{
  "hidden_size": 192,
  "n_experts": 128,
  "experts_per_token": 8,
  "moe_layers": [1, 2, 3, 4, 5, 6, 7, 8, 9, 10],
  "routed_scale": 0.707,
  "balance_bias": true,
  "n_groups": 4,
  "groups_per_token": 3,
  "init_std_router": 0.0158,
  "lr_router": 0.00348,
  "norm": "rmsnorm",
  "tie_word_embeddings": true,
  "beta1": 0.95,
  "dataset": "wikipedia_en"
}
Below are experts of layer 2 (counted from 0) of a mixture-of-experts language model. Rows are named router (the router's row for the expert), down (a neuron's output weights, with its number) and show model dimensions 0-191. Each number is 128 + 32 x the weight over its row's rms, rounded and kept within 0 to 255. Numbers have three digits each.
After each expert's rows: a language model's description of what the expert responds to. This comes from a sample of Wikipedia text that the model never trained on.

# expert 36
router:131132088159128125115131148147103147090144163144198127159122118137179070084129188102171123139134108193126124166162125136068098140151076146155173119175163138101124112160117145147156152216143135191167134163175113158091107063132138152100176133150104139075126158141105180118142069089113168137106179118131068122117117156131098129072108121125132152097119089184098124138166117124124129088110139119119139095130111150130089130163114182219097144076127174104149169107099169129103194134044111152094087137134125177123142133109163084108131149080070066134126133117111079181125178111158067174
down0:115041135138090128085109094137206106169100134130125128112091121098207126168099152066119117131123105129126134081078137149149117163127091141187116114076103015121162130098102092133133145164187156172052126103125156097105118161123135146149161129154159134153158190074129134101050115128135144130116184111088124123149121099123120124121119119132117140166102148157058124112156098070188106140123123157155115157111138116085137144216170200182127124118125134083130132124110151146124140085128186122124105102140136164109120122128148075105122088088125124117147209214127145118133144154179105181
Description: Pieces after R/B. Pieces after initial R or B, including umlauted letters and names, such as R-ü-gen, R-ø-ykenvik, Ann Ar-bor, Bar, River.

# expert 57
router:159132126197142145093098147134121180125168113109175119166116168121117104113087104105095136138168112154116092115150126147096071121120079143126140091166109089180132101147173179092154159174146081194176109158125108174149080082085143170091132087160125149103125130155100156156173102075090161130148163119148103117122102177182114074061139107126115126162132145195137121112142186145138081141137177104175140072128082153123114138151174174167110109070138119129130131165086160174075160140141109157129157165126096186107145176094161158110131098104095133148118091170141078215067185118149088169
down1:113118110223133128140138128136109098163119120067123116097089103125080150156146161140128109167126123155142135109130075098117161145144132172109138151150218057155202121152086134178163185114153111087144103120134110131098121115142135184112094139116138061120167082213129162114114052150129113130144075151133131154088176173100150160107126145114077131127107125116113120147147174120124105109131118144132143101161142116117060121065079084116133119165084103139188117065130068187127144161224167088139132125165099181146213184115128133126158116155151126103146127137128131187122110124105170175
Description: Digits in infobox data. Digits and decimals in area, population, elevation or coordinate figures, plus stray a, P, E tokens: 1.51 sq mi, 64.55, 4,754.

# expert 12
router:193078112173117111132072114072137127170137130132154115141129104102067161125140114089118098094173133139164107136186136132137090110120112197137173083166099111105118109128162161164148114133106148116197119167162094200106101144128098188135096169082120177173149134138122109152146133076087138138170154123136089179128106117197119113102067163153098187158163173206146126096142118120131121116149149109142122090166088164151125137164175182130129142148149123062184175107142161158128143200132138138131119164098107170137154126072135105133164073091038119095137108122091108170103148172146102196
down0:111092127134101121110056128107133126151152168093116138162120146154138138128119100177130134109156129166080127147139116098145132112130161154148162156106131123019015116131120175093097125115126147121133131120080128179154141108128119093071093135101147193028134192135135139142106104170075113111062179097106084095114146169096131145086130132158086085142113125137094105106103122128184146130119131084180112121124128172114154163079165164080144144154153120156118126143111076104147129168077088143150202078115124095035103144117072131050133075129134156122157098133129161077132119166144120089
Description: Past-tense and participle verbs. Past-tense verbs, participles and -ing/-ed endings after was, he or to, such as became, released, le-ased, bre-aking.

# expert 14
router:159072135239155120075115142166142150129111154119142098119152124152122139112110119054088132132129123150149087102106100104145117114121115158095128133158104115157145146116150162153145165169141103114183130150121119214098111083075127167118114134127107142120184129111091129152132136113108145136163146105117107121198137166136101138081165161155109071171103133134087132155142199127112103112096165120168109084145079127154138099141148172200153187163096121136168058165103151185070142101138180106145135168134142125159092210098174136072109054149138137127091114144087060119133149036110100170
down2:142124131138153146137106111163171082129101135149156143128175121150128134097131133129130155130125163108128255156122138119161141172131158138134180144086129138103131080113084205142124137148100135106142121127142112121132112138177131077133145137095176163114109175097140201125143146104086067228113131145092162176175123118127124114122083139153012106108136173127133080097135155110039092131094141165197163124148107135131144069134110137126128119178137107167141145149127124132177135157089121125042022134106137147122136073126127128129147127165122176112109110180135136105130109135131051130
Description: Infobox and list punctuation. Colons, line breaks, parentheses and dashes in list-style infoboxes and article headers, as in "Education:", "American politician (" and dash-started list items.

# expert 52
router:083187156182120156128103172091124140119122141123204097082110125147133125092099156145148106132146089178123074132159137123169138162101149198143143181158112096131148102140164137087172124155157073131144091142129124149126129129143151168110138166100122127111115161103099110146141107108136129167185155136135084147146094152107144123107118150168172098149132125224175104120185209167081080053189181107198108084150073126155145099128185181146090139117110139165170136170095137097101083105157169155105125182151144145081118177111087141078091162083109071136169105118135073150119143136094085133
down1:119122146192154142134125150076147128149130123195125210115122095119134133074082121117168127118115128132123059160157186128141115164105095083113141079133132150128111126135088085175102056079118124126121109125081128141073177125081100128160078121126081133143119132134156124120226139114097163069070138123130130090139128137130237133133124135128139128034148058160115138115148147151170116158129054177129185132152044102139120176124113105160190120118127134101134167109144180130111075140146118178097150132126184092178133175144119104123099124109156126075128157124122115129160106116063140149
Description: Auxiliaries and pronouns. Function words continuing a clause in narrative prose: was, is, were, be, has, had, that, which, he, it, they, when.

# expert 1
router:116116128163117143101099173142133123142146106103197147131138136130125100159138132125102089131197066139143088131174074149133102169109120172179130131160110119114110113156156147151152173160154136153204097170152135194135070144115097165087149129119109120093107144173128179132100125119143134148182159162124100114136092127136121144025093146095127156141164149165125123093138154138102137100107097128188125112087105097107145065204096138151152092118059081167137086092126152157152196149106176144160146180108143169143215163066154152131114095080112153158099052141074109197106164109149112111
down0:126153140102180136145117135105120179119069069128146127153133111130097190106098093160106169127224226089121104151068162126127110088130147136133157137107089135139144166112159108255129183118124150123117167126118125109164117144129156122122158116148129116122132137087119030076155159101087141115143166127065147108134107145132128197085145083150135153119164131061152133124137005130130147163135054106139109121126130212131098136150128101125093146096150089133154134121124177122086111156107062111145161112142138156120128147094091104128144129099114137165138102139101123133080125122121131151
Description: Money, verbs after auxiliaries. Currency symbols and amounts before figures (€16M, $) plus verbs and nouns after was/were, like built, released, received, company.

# expert 38
router:154178133166123095048106108111084204091116108125137158192112122098123109158130116106127111151123090161157159175111136146075108170173030172142117102163152092105071082177149162122161099222146063159139121152147125178125123140096148138092140167153138207128097122148130117107168082158137167158061157116134100125152115103172133109085132070127117174144125125128131135091159169116128057127121131104201157112150093165134105106126139200151067152132087131191122150137117179113105124164101116157131136178098168145130138167149163130132117144137134081164159118171112119101135185120104090156
down0:129103126120126131071131158099117148070103124149158128138162130199071133162127127207099101159158057106138116137085129137058172154119164193061088088152121122082096145161070118132113132196130129120073116116118053087123110142112135133132126104111133094194153017117114078064084144124093135142176127137118185129169139110139153168108181110105109109126110151126111078058136135124199162130148123126109179138159131130108123138099179104124131091143130172166079144117158142129050135117141109137130057183127121086124143133133134112135156121109134107111131121150224147102146120124176113111
Description: Consonant-cluster word pieces. Mid-word consonant-led pieces in names and rare words, such as w, k, row, che, ric, as in Board-w-alk, Nymbur-k, Bar-row.

# expert 23
router:159138119183087171115093112149184165116165117046166135134152141118099076122074092130156154176100078163137136076130114107110088187120119167134208116105112105123163099082163159114201189141185130183080120103169127165161139110127130152068147106098152190134108110133103133146137077076124133059094166110166100109130098148146111094082175123142166142136135126196134092140109141097117111127159164104133083081151086169147153161112188115091108136085105075136180090124084160153088129168138116147122152148110094144133144125106163220094102116128096097134110094139099087176126110137116085108
down0:132086154123043131157148192181107119124147117135130054130132153045115151087126173083198085130130126106137123155130079152118123175117147149060184132178076135103071124127152106131135135128138114128099136159046152106137155124107134170123130126122136109141143102170098150145128088104126102113109160116144118119142115107072169114255113177175139116137129126129064075136156090130127103098149105135127124118174132111122141162098129101130128077079083144127125204129112091128114120109114130122100158122182134138171134150136125073124126097136234126133076191096153114131152072165142111180
Description: Pieces after initial H. Word pieces right after an initial H, h or W in names and words, such as H'or'ace, hur'ric'ane, w'el'terweight.

# expert 24
router:115148140216102159107138096139165179080165133044194101140140167139124130077097129143103131151161080153106132121129094108142095152116078203125181125134148061123145158138128198111161119152192123161117100112140068175130101087115151158124105142107137101122090082157154181140098103070120168079113145090159122085119114125107139138105118124147086145126112111218103160119123134085106108142170170122123067059135123194153105141140174136130135111084126125110141154164137115172072143177093071159085169089165108165113111099135158169121104135093121071132127060130137121193116154087116096109
down0:126126166134139084126128050136177119123211074182133107127102165134158161135071111153127126126102136166138118159148120063136127054130144142144141157192146093121121127102126128166132207107141109063110121097133158158154150125119131114074091125093124111130131124240123127086127103133114098126128113146128119151205065146135126155143103133141128135099143130135100140107189181136080142129048102158121116058148093116164127125194129227146148196138149116129097126116136160140032128084120070161198137095119141131132106129144128137151129084100141219110156142130086119126130129127123111111
Description: Pieces after W/K. Word pieces after an initial W, K or H, plus words like won, win, city, water, such as W-ien, K-olk-ata, w-ish.

# expert 17
router:135158131183149133119108131114092151103147114084163124125145137108111126131080059133139091120164135185138112158137093141118070122135126147166183101220090066157109074129134177112138123147119074204168131182104098160121112128093112152058122129130110162083131139143050137129153134102122172169140164125128124139086129145160144118076088154163110119147135146207128131125141199123132136115173137123168149099186051150120105157161125160157131091088119147175167100152085159164083148148153104125100174185158124141130104120067125167127114112090084133113141115136158077232060179126138104131
down1:150185157116131035140141180122144109152115128196098119169133168162109130105130185125125125123167111122161127068132155150168128206102122163181119125094143173165143116170138109147132156070129136118118103118188156112140147094158078105121121136136161126166133151135129064130114094151182140149129133124136131075244130108097212135150238118110188137108128072152173174132113134127173092124171095159137153102145112092130132095183161130116131035147108130144125103098130116130120115141120197072163117175182156101094092130087137150120128081137103110121192133138123140097133113151124142154
Description: The word alone. The word alone, especially census table rows like "Other race alone (NH)" and "living alone"; also also, however, only.

# expert 28
router:160126132100146140184098175156150131121203189079136082107162176096148168161075107104158105129143108171099139100191133124128074126074098175078151201104119132182097141115152125121135168190181153141110154134098076136140115118090154186087145114101137154059138123157093126169187073088100152115113147149140116127210125167138107089099129129169117130121137126212120112078125163126149150154169168092178129097098083166112138174131162138158166121140148120148139183121110164142147121152192153077116150140121092104112157172107107196073128144091105129090138094121101108181125148145086093146
down0:090110139148137161144137130095148127113127118112118125095125131132126114071158094122099122126130129060121211131198181171111123124104138129145142150021059100143148131152051132120131154164152098133043119081103143151130168095114213169127125117058198122147157100120086206130123110164146154116106101168164107134116147089156111120093112152134095125106152118144149136129194098094123076128117129113088131137173126113097169165113124083120137125081191112128114127136139122097080110117126146122109100108055158151097128178116094202128167151139130074092160174127062135127134136094164089208
Description: -el/-ell and coordinates. Pieces like el, ell, ign, ud, ad inside names and words, plus sign, signed, well, long, and minute digits in map coordinates.

# expert 10
router:123164154146105161126105156195176147113177172109205088134158166132133116100120156120108134121151101159081129123143107159178096161081108190115160167102126103118100163138134152111115131118186107181103103102147077133161141088109137165101097145097150117081144115140140159155121119077125146137167173068184112076104115180129095152150123109102124140136142124224080180101162189095094144111126194078122072013165097132104110134119154190168143121061156156144139134163121142174090128152095091125097134116162126127172111102118148170107130136093137158136121064176142095182103142156135081130
down0:061116112133063145094100063186067152122106159180135111138132119142128101134094043119094101095130104202069129126144067093119131176214113142112094108131110109156107141121124086101152133121125122145099171104081154143187145116115124114158124097118116135129051202122200123115049097037229134102162105139099126123120131101120147129136097134126106142134096135184157124161143136118150132103144123137163125139126169115128124134138171132171132119155166131123120160139170145118134132105089125125112221127151109145147166144176139131152115162201124213094113055136140153109126137112140130171
Description: Foreign name syllables. Early syllables of non-English personal and place names after a capital letter, often K, L, Z: K-in-ya, Z-or-ana, L-er-idon, Le, Jo.

# expert 41
router:152127137183106115139097146162100104192104125098148065145110139128158140155102149098045104124140145199151128119122126200093093132119082189125178174150076151095158090128151178134102165169151113230153129168119124124129134128103103191150078142124143166091104153151121107161163105124128167145173174168117070105152157146107111101039126100159144167193093161139122142060095115151152142144133172053176144059127129167119133164153132122143136135095129188127125173104099176135112087135155201122130175125096116145089153110133136117165149130122119141185156108150160111180133142140084110123
down1:183083143122077118192128169131107126134129081122136153062087111157154146108147131148112133159161134063193139191120147117073118087166141113128219119167103129115103118119075135121129197123021098086143068137101115110177107161140144128119128128103130116131121128129161121130072112128152151229166130111121092130126159128121130121128103109125096116163144154122150148126133182139131155133106057201149108054146121103128108128124025112129103093052110099126156107123072096097124109123121085127129179095154128108128188154129157138170205133134167099100155133089099133136103130123072127137
Description: Numbers in tables. Digit tokens in numeric data, mostly table cells: scores, percentages, dates, years, coordinates, such as 12.7, March 15, 1858.

# expert 20
router:145141143230172149122084132177130141171102114082151107104103144154109112087124138093088113100143164119155050132130149111109086148096104140113094110139103144162158128140150105123130164147151064154199143176157143208115127136091129186082129117195097177140159096155117166141124137168124158174110153166120134140171117148154107115081111139171104101156160128136102093122131169083166091142080172151162112037157086113073110122182132177185159128105105128146106085161106150153131130089127168085146126137150143211112147166118174147102111099100140121192147090125123101212143185120151119161
down2:130167081143175146130137133102127129172148066131141140212124184127152231155127131148137157157092141138139127134087091125143139126115128132117160176163196092102137128130144211131137139133132123093098160150112090129144071079120148128166125129137121139114144114160129120081084124159127119128130165073198108132134082129113152125115154108167168134188144127140127124122112116084121131129215108127118120131003124163059160133118150175134125111127187072093123129039143075123136137121138111170093128132090106189138146162093127137118134130120179219121156059153125099118068117125072104126
Description: Taxonomy and infobox fields. Colons and field names in structured infoboxes, especially species taxonomy (Kingdom:, Class, Genus), place data (Time zone, DST) and Successor:.

# expert 58
router:155180163128119157122105149133096133127176102145147102114144110132129122126124061124167119126160065188049104098145129146138135068150106183160174137176121117149116107125106173107147147152149103151160105168150057169162124153081098158136089131141143126092086118145135181200185117080103123102156144151138099210139134165146156159111084170175123154129160172143130141133131144099128116139194140082101118125098107156147120177164106118100086151094105068073187135152124123206082102177134123148100149141133091187125143163111099167156160107137084101088101126180077082175116171098060097171
down0:119152137147126099104113128189077096000095135191110135136114195146153091099153170159131132142137125133124181096163096130122207119138129069122132168067105133101144128137114139133144175181120138138183149088123117077130031079135119130129113153151081136134112124170131110127125134145144137117079126093125124139140138133113153223123134111099092151098084132124090141113125144121144113132147112144140084163137150129029183184109106165137113094146135186210164128147127123102097127126130097145133127114071083155157139139130071182168099163118104168120083181071100129119130124113105168127
Description: Common nouns after function words. Common nouns, verbs and particles after the, a, was, to, usually followed by a preposition: in response, part of, time, out, known as.